From a checkpoint of a small mixture-of-experts model trained on Wikipedia.
Size: 11 layers, width 384, vocabulary 11272, 109M parameters.
Experts: 128 experts in each of 10 layers, 64 SwiGLU neurons an expert, 8 picks a token, a sigmoid router.
Training: a variant of Adam for the experts, 709M tokens, 5412 steps.
Below are experts of layer 3 (counted from 0) of a mixture-of-experts language model. Rows are named router (the router's row for the expert), down (a neuron's output weights, with its number) and show model dimensions 0-95. Each number is 128 + 24 x the weight over its row's rms, rounded and kept within 0 to 255.
After each expert's rows: "comes before" lists some tokens at least twice as common just after its tokens as in all text. This comes from a sample of Wikipedia text that the model never trained on. Tokens count by the router's weight.

# expert 78
router [127 120 134  95 174 160 125  95  91 128 122 122 113 113 180 123 190  87 173  91 145 112 129 131 125 153 198 113 114 127 110 111 112 149 119 142 163 124 103 135 111 117 116  81 113  97 117 102 159 153 128  87 134 143 127 100 136 122 138 114  97 155 102 112 176 154 116 140 119 143 164 170 137  87 114 115 109 139 128 112 110  84 144 119 108 114 185 137 126 114 134 142 157 109  95 154]
down0 [119 102  99  99 101  94 104 119 146 131 142 136 146 142 154 119 139 113 132 129 168 126  99 124 143 134 134 145 113  91 133 155 118 145 105 107 153 156 144 170  98  85 177 130 120 117 177 122 108  99 139 130 124 113 130 150 151 124 129  98 158 143 120 112 139  96 158 126 148 140 114 167 154 147 130  86 115 129 116 195 107 153  96 108 119 163 135 136 132 136 122 153  81 146 103 122]
down1 [114  78 134 100  83  91 130 165 158 142 139  97 121 117 100 143 121 135 150 162 128 130  95  94 159 120 110 133 144 134 111 136 133 117 155 126 123 126 106 129  85 141 156 128 111 127  92 152 169 111 135 115 104 115 130 133 125 140 108 125 130 134 129 146 153 116  91 141 139 144 106 170 151 144 152 145 106 150 150 164 104 131  76 124 165 135  85 119 113 122 128 120 114 132 144 120]
down2 [106 124 148  94 165  97 152 123 111 137 124 142 113 135 126 110 110 172 113 144 118 145 123 124 159 138 161 131 113 171 156 126 156 117 188 122 108 123 121 114 201 110  92 160 140 103 154  96 127 169 129 119 125 123 119 128 136 173 174 128 119 117 135  91 102 152 112 130 140 133 136  99  77  90  79 128 159 141 153 168 119 169 136  81 113 176 120 182 139 110 116 121 103 141 128 104]
down3 [153 141  84  96 164 152 145 106 108 112 108 169 119 142 137 106 111 102 136  99 106 124 105 121 119 124 130 124  95 142 132 129 140 121 105 118 111 103 123  83 123  96 123 109 119  97 145 133  91 127 173 114 128 143 165 118 143 119  98 148 114 129 135 152 132 142 105 115 139 126 149  97 120 139 124 137 180  87 171  99 116  82 122 106 131  57 123 115 145 136  78 122 167 148 127 114]
down4 [138 147 127  95 119 139 166 118 145 188 116  65 135  76 119  64  85  76 147 123 121 126 122 134 101 179 122  87 129 118 107 137 122 104 112 161 147 100 103 137 170 108 138  91 117 111 131 130 137 124 148 137 114 132 141 104 107 149 121  97 130 142 166 104 162 140 106 137 136 177 115  99 164 143 113 125 119 146 104 136 151  83 147 149 173  96 130 138 146 143 103 147 119 120 145 139]
down5 [ 93  80 132 143 118 169 140 140 168 150  76 138  96  81 126 103 118 139 139  91 122 158 103 136 114 130 129 121 103 139 132 119 129 145  95 149 127 105  91 164 152 107 108 128 153 144 129 125  67  67 157 127 160 100 118 103 141 156 126 109 143 137 143  96 111 123 141 126 141 132 122 127 162 141 134 145 144  88 143 124 127 101 105 161 123 107 121 147 124 112 134 142  97 129 166 106]
down6 [116 128 129 133 128 135 123  99 154 141 116  90 173 107 126 111 134 116 143 104 135 119  98 115 151 148 125 109 144  81 103 142 129 143  97 143 144 158 118 157 147 104 124 100 108 102 132 158 106 175 125 190 119 147 160 150 140  49 162 118 149 170 116 119 148 124 115 161 106 122 130 144 138 140 120 142 114 160 141 149 134 140 164 151 162 134 117 129 133 131 126 200 133 116 108 132]
down7 [128 136 138 115 139  92  82 111 178 101 162 128 115 125  89 152  81 171  99 128 114 151 123 127 115 145 131 144 116 131 105 101 148 107 127 111 154 130 131 176  99 185 131 112 128 146 136 125 115  93 121 173 152 151 126 128 149 163 159 147 153  78 138 138  96  79 111 109 120 160 143 136 160 162 128 164 178  78 120 147 108 137  98 143 152 126  96 109 151 131 128  93 106 155 113 109]
down8 [103 124 108 131 107 108 169  77 131 160 140  72 139  93 136  80 153 123 169 122 159 132 149 129 118 179 157 129 151  94  83 115 113 141 149 167 148 158 114 157 136 104 120 107 142 100  96 106 148 181 132 141 142 125 153 109  84 103 150 112 156 178 130 121 194 149 143 162  98 120 157 140 142  97 122  79 103 138 103 155 147  81 144 156  99 114 107 128 136 117 146 225  99  93 158 157]
down9 [ 97 152 132 164 186 116 104 139 122 145 127 166  83 137  94 123 107 162 107 119 132 121  99 134 107 144 123 105 111 123 134  97 115 122 131 147  96 132 107  99 163 139 132  99  99 143 125 154 117 124 175 146 149 155 164 127 135 110 132 103 139 146 138  43 115  92 153 157 148 129 111 141 147 145 153 177 138 110 180 105 136 128 103 165 153  92 147  62 118 111 134 100 120  83 157 110]
down10 [167 102 148 145 114 106 151 139 124 184  96 112 124 134  91 132  88 112 121 117 137 112 140 103 120 103 120  98 130 120 136 148 137 105 102 126 155 151 101 150 156 114 106 145 140 148 104  73 131 124 181  93 153 119 143 124 142 115 125 130 162 128 133 168 129 128 139 123 142  91 128  95 149 129 109 179 139 131 110 129 119 120 108 161  97  89 120 152 116 131 123 185 143 136 101 106]
comes before: " |", ")", "P", "O", "L", "I"

# expert 127
router [161 100 139 157 165 160 141 159 123 123 143  89 146 158 163 136 111 154 147 123 137 124 118 140 104 118 125 131 130 132 141 148 106 147 112 146 126 137 127 103  97 121 135 127 153 121  98 115 148 109 114 118 162 187 151  96 150 160 138 155  93 138 125 172 122 107 107 122 152 156 122 132 118 120 172 107 157 101 149 129 170 131 123 115  97 148 184 103 156  96 111 107 157 146 111 162]
down0 [108 115 122 139 140 155 133 127 106 151 113  91 168 138 120 127 166 114 131 127 158 113 160 109 113  97 131 143  95 131  90 113 191 144 167 126 146 141 146 162 111 119  92 143 167 108 155 121 148 122 105 142 161 144 107 124  98 115 114 124 141 134 108 125 164 135 113 156 128 134 122  97 130 129 124 123 145 172 113  92 143  96 166  86 123 146 153 127 155  92 113 161  91  99 115 100]
down1 [116 128 126 121 136 129 119 136 132  73 102 107 177  98 149  97 133  90  82 153 140 125 126 156 116 110 138 171 131 117 120 129 106 147 152 125 161 157  97  99 159 121 133 123 134 110 164 115 129 128 143 128 122 196 122 157 146 135  94 126  88 127 129 126 176 108 116 157 134 145 116 114 101 148 128 166 149 110 129 118  98 167 154 143 115 115 105 129 111 143 113 101 116 113 115 122]
down2 [115 171 153 153 122 131 118 128 107 116 129 164 138  99  84 137 128 143 134 136 160 161 138 143 114  93 103  92 100 120 116 141 123 119 107 134 136 144 161 160 162  90 154 162 127 146 174 110 128 118 137 153 134 125 127 120 116  94 129 118 148 174 155 105 100 102 122 154 126 160 171 103 156 164 123 164 130 115 158 142  94 157 141 118 173 126 113  80 155 158 130 123 145 171 128 153]
down3 [170  81 151  97 162 161 123 182 136 149 137 121 149 127 153 121 101 111 150 142 105 121 106 155 112 187 146  79 166 112 166 115 130 117 113 164 141 103  92 137 109 133 115 163 146 116 135 140 159 158 100 152 126 152 119 118 149 148 135  92 112 138 126 133 135 108 111 137 143 137 107 111 108  91 110 151 137 114 133 184 125 132 131  92 124 168 118 123 160 100 113 136 130 113 142 161]
down4 [123 115 118  92 126 112 125 164 129 185 152 118 132 150 167 144 121 128  99 121 152 115 138 104 149 155 145 134 131 104 151 106 126 140 160 198 140 116 151 126 118 154 129 106 169  90 143 143 108 102 108 103 141 136 176 148 162 165 167 128 114 115 132 115 129 117 142 106 112 156 105 125 152 105 139  88 151 106 119 156 170 100 100 169 100 140 155 150 116 121 161 128 151 134 149 145]
down5 [141 132 139 115 148 128 154 146 121 152 116 165 108 152 157 147 164 113 133 136 138 111 136 117 148 121 100 134  83 147 121 102 145 147 147 172 146 110 148 114 131 120 115 147 144 108 137 158 122 140 103 120 132 149 154 178  94 123 149 147 105  45 150 158 163 166 121 138  73 145  88  87 111 121 157 139 141 108 148 150 145  99 150 129 102 142 147 130 139 129 112 152 154 143 128  87]
down6 [136 122 117 155 161 128  82  64 131 155 137 117  98  78 115 134 115 119 159 105 113 128 117 136 122 145 129 138 147 154 156 139 133 130 132 101 107 152 114 105  96 119 142 113 128 132 123 111 113 107  97 143 162  90 166 114 157  99 163 129 136 177 116 104 135 135 132 149  92  76 109 125 129 115 107 153  93 151 142 108 145 150 139 156 109 151 133  85 105 142 103  90  98 126 172 144]
down7 [128 144 102 168 128 136 146 110 161 142  83 102 102 141 153 152 128 119 135  87 134  98 128 139 148 135  87 142 125 164 129 150 105 137 145 142 129 129  94 154 167 122 147 103 131 149 119 150 159 136 157 147 164 134 126 117 151 107 120 136 122 157 149 144 150 121  77 129 173 127 135 131 146 120 158 154 165 140 117 139 154 152 174 136 161 142 119 121  94 131 127 101 136 187 149 123]
down8 [151 139 125 120 131 128 133 118 157  90  96 140 144 102 113 116  95  82 110 156 145 122 161 123 179 101 114  90 144 146 148 112 136 116 176 151 126 142 124 180 119 166 122  91 178 135 155 108 101 145 185 160 143 112 143 132 125 116 109  99 135  94 116 120 121 124 132 102 149 181 135 106 106 168 150 143 149 146 146 143 124 156 141 134 124 155 137 110  90 147 141 139 144  85 132 115]
down9 [160 156 151 148 165 134 119 177 118 153 134 117 179 144 142 143 115 100  84 121 183 143 103 120 162 102 110 121 192  92 124 114 115 124 139 183 107 159  87 104 179 132 145 122 141 148 124 154  99 124 103 141 131 187 117 120 130 135 146 127 132 119 107 170 165  91  92 127 138 101 129 118 150 102 140 153 130 122 138 173 131 127 106  71  94 185 149 101 146 128 105 144  96 142 105 143]
down10 [122 138 128 117 122 138  77 134 171 102 142 108 192 123 106 116 119 138 152 135  83 159 122 176 125  75  85 135 120 123 108 128 115 123 158 135 143 134 129  95 134 138 129  94 153 143  90 155  80 168 164 159 122 123 120 140 143 112 136 121 134 138 148 146 148  96 101 136 140 129 130  96 152 135 107 119 146 104 129 122 109 136 157  91 158 142 146 118 131 116  86 155  97 172 141 144]
comes before: " of", ",", " and", ":", " in", " for"

# expert 65
router [145 130 111 152 142 156 157 127  83 108 123 116 155 134 155 113 187 157 146 122  94  88 128  84  77 158 159 119  77  82 145 155 146 182 113 128 141  87  93 103 136 134 138 166 151 191 112 151 167  82 148  78 119 175 133 106 160 132 125 124 133 133 113 180 107 130  80 131 167 118 136 191 102  90 107 155 140  97 192 134 117  99 118 113 159 129 186 108 113 128 145 156 152 107 133 163]
down0 [107 120 129 134 111 125 154 136 170 128 111 134 128 150 125 120 131 157 135 129 116 155  89 147  98 136 180  99 142 139 163 118 131 121 154  99 108 115 105 130 108 133 116 106 151 127 141  97 135 114 108 101 132 175  61 168  77 157 167 130 141 130 148 165 168 131 114 122  93 104 132 123  94  84 156 120 128  85 172 127  75 105  60 127 156 123 126 150 138 106 103 119 180 133 114 143]
down1 [166 129 113 153  74 125 124 154 108 128 102 137 124 177 116 131 179 146  77 162 120 156 139 160 137 128 121 130 106 144 160 108 129 116 106 134 110 147 106 126  75  98 153 179 110 129 100 104 107 175 107  97 126 158 105 108 127 104 127 137 116 152 113 140 126 171 143 166  87 104 149 113 155 110 148 131 135  81 125 133 105  99 117 159  94 133 136 147 163 144  90 109 171 123 130 156]
down2 [159 137 116 164 121 129 162 128  79  95 148 107 192 143  95 102 147 138 122  89  76 162 169 132 111 106 153 133 130 119 111 104 157 178 118 154 126 191 116  92 137 123 112 123 144 131 189 140 125 111 135 155 173 160 149 136 135  96 119 154 122 140 107 128 126  98 163  93 107 109 118  79 161 152 146 135 173 148 123 140 147 134 122 102 125 153 160 113 135 110 124 125 128 133  78 173]
down3 [131 151 100  99 129 120 149 167 113 115 124 136 145  98 120 154  95 110 104 150 122 124 142 155 148 125 140  87 154 180 112 115 145 115 121 101 148 159 136 157 143 130 151 120 140 136  99 101 109 133  89 165 132 136 116 165 110 125 159 129  57 149 173 110 112 116 121  75 118 132 126  98 163 114 125 122 164 125  83 124 137 144 113 147 101 146 142 115 144 115 133 127 116 117 144 104]
down4 [115 159 139 106 154 124 134 151 117 113 116 180 109 126 147 147 151 107 158  92 132 169 126 162 112  85 153 147 154 148 121 123 185 146  73 127 104 162 108 100 198 157 124  91 175 148 134  88 100 118 132 156 147 142 134  90 115 152 166 138 150 115 135 133 149 116 114 147 106 138 115 116 144 110 111 148 125 137  96 128  87 150 123 141 116 129 123 130 117 116 103 101 141 164 111  94]
down5 [128 136 113 110 180 175 129 153 175 125 146 124 106 144 124 116 154 103 147 124 117  87 137 128 124  94 119 157 162 132 122 133 126  95  87 111 130 118  95  99 255 128 131 126 112 107 111 118 102 134 139 163 174 136 100 140 128 100 166 126 145 109 150 120 140 162 139 154 111 143 126 109 108 109  95 134 167 146 152 141 104 104 112 148 101  96 114 123 112  94 134 128 132 116 102  92]
down6 [134 136 107 141 168 162 140 146 105  72 129 147 112 122 128 135 140 126 109 158 150 109 124 138 105  94 122 154  95 152 114  85 151  99 121 129 142 146 101 101 168 125  87 102 150 118 111 125 177 158 131 122 135 140 167 118 142 113 102 132 144 136 122 134  98 154  93 128 152 145  60 178 104 115 137 148 101 138 140 126 100 140 134  79 119 172 180 139 137 136 136 109 123 135 139 134]
down7 [105 126 152 138 121 133  99 125 123 134  89 111 100 123 104 143  87 129 144 131 137  73 145 157 145 137  98  84  95 125 126 156  96 148 170 142 139 133 157 119 122  93  85 130 152 155 125 123  94 147 167 127 119 152 106 134 121  87 114 128 113 148 101 136 144  98 156 117 163 176 121 150 169 178  92 137 118 115  77 105 184 154 132 122 139 110 128  84 116  78 120 119  73 123  83 158]
down8 [114 117 168 100 150 119 100 129 134 132 161  86 144 123 140 122  91 152 168  83 146 104 157  82 150 134 104 152 164 109 112 130 109 156 136 147 165 113 146 152 122 136 138  73 122 152 121 181 152 134 130 107 121 106 122  94 137 104 103 152 134  81 108 149 106  97 148 131 153 109 128 130 101 123 135  92 139  98 139 135 143 179 138 118 107 134 132 134 124 119 131 130 103 136 119 136]
down9 [128 145  86 145 179  92  99  91 176  91 154 111 104 149 148 112 130 137 157 116 114 106 116 124 112  81 136 141 117 138 141 116 144  94  77 132 121 119 116 124 159 155  99 110 102 122 141 119 109 146 138 125 169 149  98 128  86  92 191 133 121 126 119 128 118 120 133 147 128 109  93  85 109 130 128 139 159 155 123 138 164 145 146 133 130  90 136 120 116  69 158 151 148 132 107 133]
down10 [131 135 149 112  80 113 120 138 134 128 103 141 116 145 129 130 126 137 113 153 105 123 134 109 121 161 110 116 159 153 145  96 110 161 102  99 106  91 152 129  92 107 142 145 160 152  71 133 155 166 126 132 158  94 163 127 142 114 119 133 134 113 127  94  71 154 105 120 168 108 159 109 117  92 159 111 155 101 149 114  49 131 195 124 142 124 127 168  79 127 128 156 164 129 147 136]
comes before: "\n", " The", " and", " He", " In", " It"

# expert 71
router [130 124  96 109 161 131 109 152 117 120 130 135 103 152 155 147 141 163 178  93 152 129 125 135  93 123 155 133 109 153 150 120 138 142  70 134 158 129 103 142  82  78 139 143 144 127 107 119 129 111 127  58 161 145 149  85 107 177 112 140  99 136 160 175 152  86 107 120 165 183 153 143 133  82 150 123 142 151 138 162 132 126 127 148 100 126 186  99 112  94 134 143 137 139 148 166]
down0 [104 128  97 129 125  94  79 180 167 117 135 123 155 119 123 107  79  83 112 139 124 127 108 114 146 104 154 118 109 142 108 144 142  86 143 132 109 158 132 105 154 148 168 165 130 131  83 120 119 148 162 138 118 147 136 116 139  85 154 123 126 101 165 106 114 144 100 178 121 107 136  95 139  84 125 113 144 131 109 115 122 128 146 152 109 168 127 154 154 148 124 154 113 156 140 110]
down1 [130 115 135 106  95  56  66 167 116 143 119 152 106 126 148 110 164 123 179 136 134 119 124 167 111 128 136 112 132 114 109 119 143 118  78 127 136 188 126  91 108 136 149 137 181 158 140 115 103 137 122 147  77  96 173 113 105 148 148 133 108 140 121 103 134 119 115 125 114 108 146 118  96 103 162 156 133 150 172 139 137 104 142 168 109  93 140  82 109 151 128 163 110 140 144 138]
down2 [148 156 135 140 117 150 175 108 147 145 124 116 132 117 128  94 178 132 111 113 104 132  44  80 155 178 165 108 151 124  96 124 157 153 101 132 147 105 158 126 115 135 127 110  88 112 103 141  92 104  99  94 141 117 116 120 113 114 165 105 114 130  79  69 101 105 151 118 142 136  80 162 144  88 111  98 112 151  79  99 142 162 108 170 127 149 113 126 124 105 122 157 131 125 109 141]
down3 [ 97 177 135 100 120  82 117  99 120 133 113 107  94 170 124 145 155 116  74 109 171  93 160 123 142 130 142  80 125 116 154 119 168  74 121 144 131 109 123 163 102  95 120 124 202 102 126 103 131 144 130 131 137 119 107 148  81 111  97 138 122 139 118 116 120  91 116 144 178 103 145 129 131  96 104 128 175 178 160 150 107 118 170 123  58 148 125 163 110 126  92 167 155 146 140 124]
down4 [167 129 146 122 127  96 116  47 115 131 136 127 122 109 112 116  77 127 114 162 107 102 143 136 130 120 111 100 110 129 129 144 157  90 128 138  95 142 128  98 139 126  87 105 116 165 141  82 148 144 139 134 144 123  72 139 133  85  87 146 159 130 146 114  92 108 171 120 130 146 113  63 138 165  96 136 138 141 143 137 130 144 164  71 170 114 120 128 107 144 159 100 135 131 146 116]
down5 [147 143 118 152 140 132 150 137 144 130 100 140 116 172 108 118 154 123 165 136  93 135 146 111  85 158 120 149 108 158 165 124 148 135 130 113  98 147 117 171 156 137 148 152 109 114 109 150 151 117 134 125 149 162 149 103 117 108 150 128 123 103 152 114 137  97 128 148 129 139 164  88 104 157 129 192 185 115 113 128 130 106 151 152 137 147 140 125 138 141  89  73 143 163 117 113]
down6 [118  81 161 118 114 134 102  79  87 116 136 146 116 155 117 139  69 144 128 115 158 135 105 104 115 155 155 124 145 124 131 127 173 129 121 129 150 100  87 102 129 105  97 124 122 105 117 129 129 148 150 151  96 131 111  85 157  84 151 127 115 151 116 108 104 158 106 161 107 116 103  99 126 125 119  86 115 100  98 120 119 157 144 126 131 141 134 155 118 114 136 149 117 113 130 141]
down7 [141 145 123 115 130 175  82 132 113 101 135 119  99 183 111 118 107 135  97 152  95 162 138 109 103 128  96 116 144 151 139 107  95 105 118 124 156  95 140 138 147 146  93  95 137 133  94 131 134 110 155  61 123 139  65  96 122 100  92 156 128 126 127 154 113 136 103 102 157 146  98 100 139 132 112 123 141 102 152 117  82 113 165 154 148 135 108 194 128 102 142 125 155 108 129  98]
down8 [161 137 130 117  93  77 128 130 113 122 153 126 178 150 136 119 126 133 114  98 139 100 132 131 113 136 136 158 129 106 125 114 116  98 158 126 164 180 165 160 161 148 126 152 126 135 163 127 112 107 126 119 121 142 103 138 100 124 176 121 137 153 118 144 150 109 152 122 121 133 130 119 114 123 177 150 114 128 127 112 156 178 116  89 130 157 159  76 112 134 123 115 133  86  72 187]
down9 [108 159 130 175 140 144 127 121 156 110 130 177  93 142 145 135 109 120 133 108 110 176 148 135  98 119 104 145 121 128 139 145  90 130 108 109 140 110 139 107 138  89 101 131 128 169 128 147  91 133 115 102 143 150 131 107 130 136  80 116 133 147 137 135 129  97 169 169 154 117 160 137 127 143 159 155 147 105 140 139 121 150 134 121 166 113 133 122 118  94 116 111 146 132 130 128]
down10 [148 150 138 117 163 115 110 182 120 121 145 143 131 136 148 133 132 125 135 162 143  99 110 162 105 169 111 117 118 118 113 171 114 155 138 127  85 174  78 120 129 112 170 179 152 151  92 109  93 103 150 147 111 170  93 155 103 109 159 124 124 155 142 171 144 169 110 134 146 125 150 152 109  88 159 176 136 130 156  82 105 105 116 147 122 153 147 141 113 120 152 108 102 135 109 146]
comes before: " of", ",", ".", " in", " and", " to"

# expert 5
router [154 124 124 109 148 167 165 123  85 114 116 125 168 164 164  94 168 135 156 133 111 124 138 107  92 178 146 134  98  85 129 136 191 196 112 116 134 106 117 107 110 116 147 164 135 137 120 116 162  81 167  85 139 162 140  94 134 135 117 111 155 136 108 163 114 140  70 132 168 129 152 210 108 108 119 106 157 109 168 125 107 138 118 111 127 106 174 120 130 151 139 184 132  99 132 164]
down0 [128 153 122 143 105 111 122 112 167 132  74 152 122 108 146 139 134 137 145 120 125 152 131 112 130  83 122 131 153 140 140 108 105 120 134 150 129 137 136 136 129 118 132 111 123 144 132 177 114 136 118 118 108  93 105 164 153 128 148 140 142  95 156 111 115 104 138 106 120 133 127 104 119 156 107 135 101 205 104 136 119 145 116 146 142 171 118 134  52 106 149 146 147 159  90 133]
down1 [114 151 134 130 139 115 149 145 126  93 141 157 121 143 100 103 116 161  89 162 110 146 115 131 169 107 125 156 105 157 146 120 159 156 123 115 108 128 115 135  61 113 116 139 121  97 130 125  84 131 152 133 141 158  95 119 116 127 107 101 148 126 124 133 127 100 129 127 109 138 145 130 120 119 152 156 134 127 144 118 132 142 121 106 118  92 190 135 136 142  85 130 148 100 109 140]
down2 [160 164 162 138 128 163 109 110 132 190 108 155  76 135 153 141 129 146 133 157 134 118 133 122 116 124 117 113 136 108 148 155 126  88  97 144 130 126 101 102 153 129 117 176 121 140 116 118 168 140 104 166 105 123 157 109 116 120 134 127 159 133 151 149 147 117 158 141 117 117 128 146 134 142  95 139 143 118 108 141 105 104 157  76  91 146 126 134 160  92 150 148 159 136 164 142]
down3 [ 90 156 129 182 194 153  93 128 136 129 108 110 114 162 151  97 110 142  97 134 144 164 131  92 159 143 110 111 120 133 109 127  79 142 128 105 114 124 176 143 169 111 125  98 126 131 119 152 151 119 107 134 136 141 167 158 144 128 149 113 186 128  97 150 124 125 156 149 153 130 117 119 134 122 120 108 178 128 113 178 139 166 122 151 125 136 135 120 105 137 193 131 131 101 110 131]
down4 [145 125 121 142 107  87 112 120 115 119 151 147 105 133 144 123 136 120  89 169 113  96 124 155 140 107  89 147 145 102 148 145 121  95 136 140 129 118 120 101 255 152 115 176 111 132 141 129 123 133 141 114 106  81 104 117  97  94 130 124 132  96 165 101 134 142 122 161 125 113 107 147  70 146 115  89 115 120 121 107 170 149 124  89 140 146 123 139 151  79 157 116  97 156 134 120]
down5 [123  70 131 142  69 105 101 116 107 144 127 110 155 118 123 121 124 136 136 139 145 143 108 112 127 163 150  97 120 147  79 136  86 157 153 123 118 156 148 160   0 149 141 112 101 145 131 144 120 141 155 113 155 139 123 118 119 137 112 101  81 152 117 147 127 108 128 109 116 112 161 138 138 143 131 137 161 113  94  62 139 158 158 124 166 127 160 114 100 145  92 124  96 100 149 141]
down6 [131 165 106 129 156 158 129 138 149 123 146 168  93 142 140 123 142 108 104 171 125 117 198 146 136 100 114 171 144 113 141 127 112 108 121 163 138 120  96  72 255 147 104 164 115 109 131 111 131 138 113 137  98 119  98 162 134 121 153 110 189 101 120 121 111 144 135 178 136 161 103 122 122 148 106 118 104 106 120 156 146 127 120 128 114  81 111 139 153 100 134 101 153 104 122 143]
down7 [175 103 119 130 145 119 141 123 115 115 151  96 133 182 147 109 166 175 163 134 138 106 164 132  95 128 137 137 142  97 131 139 169 146 121  94 147 152  96 131 137 144 121 133 161 133 128 136 153 126 153 106 123 142 123 103 132 129 124 108 131 130  70 154 127 137 139 137 113 165 154 171 136 143 154 129 138  74 145 114 139 129 127  77 105 106 153 134 174 148 115 129 101 104 118 142]
down8 [134 173 169 103 172 192 117 137 102 116 111 122 125 141 152 112 107 104 107 159 117 161 113 158 154 122 163 160 134 143 152 104 156 136  88 126 104 126 127 108  87 147 124 145 144 149 123 117 168 152  99 136 153 145 152 123 118 130 112 161 142 146 133 161 161 125 121 126 125  99 139 152 161  87 134 106 159 114  84 146 155 103 124 131 122 147 117 170 103 171 111 130 157 118 142 143]
down9 [ 94 112 118 128  83  93 114 151 137 114  84 125 118 140 136 101 108 170 127 127 127 146 148  96 142 179 145 112 122 109 114 138  96 136 150 117 119 170 139 150   0 114 144 150 144 141 109 167 152 110 119  69 120 117 138 165 138 153  87 125 130 106 145 134 107 140 113 125 146 121 174 114 133 139 191 105 120 144 145 102 117 144 117 115 138 170 124 136 124 146 103 117 121 113 143 143]
down10 [152 162 118 103 106 160 124 137 113 104 107 175 137 136  97 125 166 109 134 159 149 111 118 111 143 141 130 189 112 154 145 127 129 163 144 131 142 148 119 159 132 123 147 108 127 133 152 117 128 133 124 127 146 198 121 104  96 169 168 102 113 171  92 148 129 125  96 146 139 127 135  99 118  81 137 151 186 122 121 124 152 105 118 124 103 148 106 118 107 107 125 107 124 103 120 160]
comes before: "\n", " The", " He", " In", " and", " It"

# expert 117
router [166 143 120 174 146 166 141 129  64 135 134  97 113 118 154 132 174 130 115  96 134 117 102 132 116 141 127 114 109 129 142 131 131 178 109 142 119 124 130 102 107 151 178 144 151 123 105 113 147 140 120  60 134 160 126 128 131 142 126 138  82 125  93 153 110 108  88 137 158 137 144 169 124  81 134 121  87 110 112 178 157  97 105 100 130 131 152 131 144  99 145 152 164 107 124 157]
down0 [ 98 103 181 104  87  77 151 127 152 101 114 142 156 122 101 142 124  73 120 163 119 129 109 118 119 139  97 154 169 119 157 109 153 156  76 120 115 100  81 153 138 126 154 119 152  92 162 124 130 126 132 130 152 152 108 111 100 156 117 116 130 137 154 127 136 123 180 162 123 149 137 106 119 130 116 115  96 105 171 173 138 148  92 150 108 102 112 130 151  93 109 138 161 133 143 121]
down1 [142 134 109 117 175 139 163 113 103 123 138 121 134 151 123 107 119 110 173 116 160 124 125 141 126 116 172 130 132 139 131 179 115 142  84 117 126 124 124 120  85 148 134 155 156 142 143 101  98 106 134  89 179 217 102 112 119 100 118 147 133 120 100 109 183 130 124  96 163 165 169 153 125  83  60 176 143 149 125 130 112 139 112 147 114 161 133  91 155 115 113 138 131 157 110 139]
down2 [138 165 127 132 146 123  87 134 120 147 120 126 162 145 154 139 155 120  84 113  90 122 164 135 139 119  79  64 141  81 117 116  94 118 171 126 140 154 105 151 140 161  97 122 129 142 105 143 140 108 160 102 107 118 112  95  92 123 102 115 109 128 108 157  88 115 132 130 108 103 158 138 135 170 144 130 101 154 100 108 138 137 145  96 152  98 108 141 128 152 141 103 130 116 133 119]
down3 [164 130  93 147 108 134 150 166 127 137 190 118 126 127 136 133 139 127 115 111 139 116 112 132 129 117 133 127 155 116 128 109 131 121 149 111 109 126 141 116 255 136 141 120 136 122 109 150 129 133 129 139 127 123 124 140 145 101 116 133 131 122 127 144 140 134 124 123 116 139 142 136 123 134 117 140 108 126 131 148 134 125 134 179 127 187 116 143 128 148 120 132 135 111 141 118]
down4 [128 123 126 125 131 159 186 140 147 153 139 122 147 152 128 142 110  85 125 131 123 144 129 154  77 141 168 144 158 105 106 156 107 137  87 123 170 135 174  67 131 136 166 110  89 133 106 124 168 143 151 128 157 106 137 148 120 117 142 108 146 133 140 124 162 108  98 145 136 113 113 179 173  97 130 112  86 111 116 119 134 171 129 146 151 148 154 129 139 117 128 110 153 102 103 157]
down5 [129 108 127 114 126 169 131  97 127 106  70 131 103 112 171 163 124 110 138 133 133 142 149  49 144 161  58 132 109 133 166 114 126 133 119 135 109 127 127 142 133 141 161 154 136 175 140 144 138 177  86 143 104  98 162  89 116 156  96 126 131 142 161 109 113  97 152 132  92 127 127 137 123 143 139  83 158 121 154 170 143 127 156 111 126 136 155 161  95 117 160 130 131 142 145 148]
down6 [129 152  78 155 100 157 153 101 173  91 121 108 127  91 105 127 112 111 147 124 139 101 102 127 147 113  46 100 146 128 159 161 109 125 128 108 110 156 137 117 121 117 142 142 117 119  81 135  61 166 155 130  77 159 117  66 125  95 108  96 120 136  99 131  94  83 155 123 149 128 114 143 178  93 146 133 120 167 140 111 152 137  99 153 152 117 141 127 141 144  91 115 130 129 116 147]
down7 [105 148 142 144 153 182 146  90 152 102 104 104 145 168 157 157 149 146 115 119 115 151 129 132 179 149  68  78  94 137 131 140 143 160 153 107 136 109 157 107 173 130 147 134 117 181 115  72 120 151 155 120 167 136 139 133 145 103 184 118 150 150 107 124 116 121 152  80  73 132 116 110 130 134  82 123  85 122 131 109 107 142 149 175 141 128 151  89 102 167 165 108 128 139  93 148]
down8 [164 135 136 110 109 120 152  98 149 167  97 129 143 139 135 125 147 104 157  99 135 110 121 190 103 119  86 133 114 133 114 135 134 115  89 112 151 172 128 134 111 126 136 138 127 164 124 112  86 121 151 130 156 122  80 110 149 126 126 123 145 126 122 117 127  95 142 122 118 126 144 119 159 168  93 153  86 138  91 123 114 171 141  98 130 100 106  61 157 107 139 115  86 129 137 135]
down9 [193 128 142 136 148 135 150 138 150 106 105 176  93 167 120 149 145 115 120 143 134 113 132  90 188 160  84 133 118 115 127 108 132 121 127 147 108  83 150 140  98  74 199 122 111  74 113 168 159 159 153 131  97 124 129  79 130 132 101 119 144 160 121 135 118 133 151 152 130 131 153 125 129 162 116 160 124  82 125 133 128 135 167 111 152 138 117 147 124 181 134 113 134 131 137 145]
down10 [145 156 137 131 123 109 125 135 128 142  87 127 138 143 126 113 108 125 107 101  78 134 157 108 148 155 118 131 143 185 108 137 182  72 109  90 105 153 157 123 101 170 139 126 119 145  87 135  93 125 130 129  77 130 110 120 134 114 111 138 155 127 139  98 139 150 120 127 119 126 106 134 136 131 154 119 127 120 132  99  63 156 117 129 132 102 152  90 162 127  81  80 126 131 115 104]
comes before: ".", ",", ")", "–", "°", "′"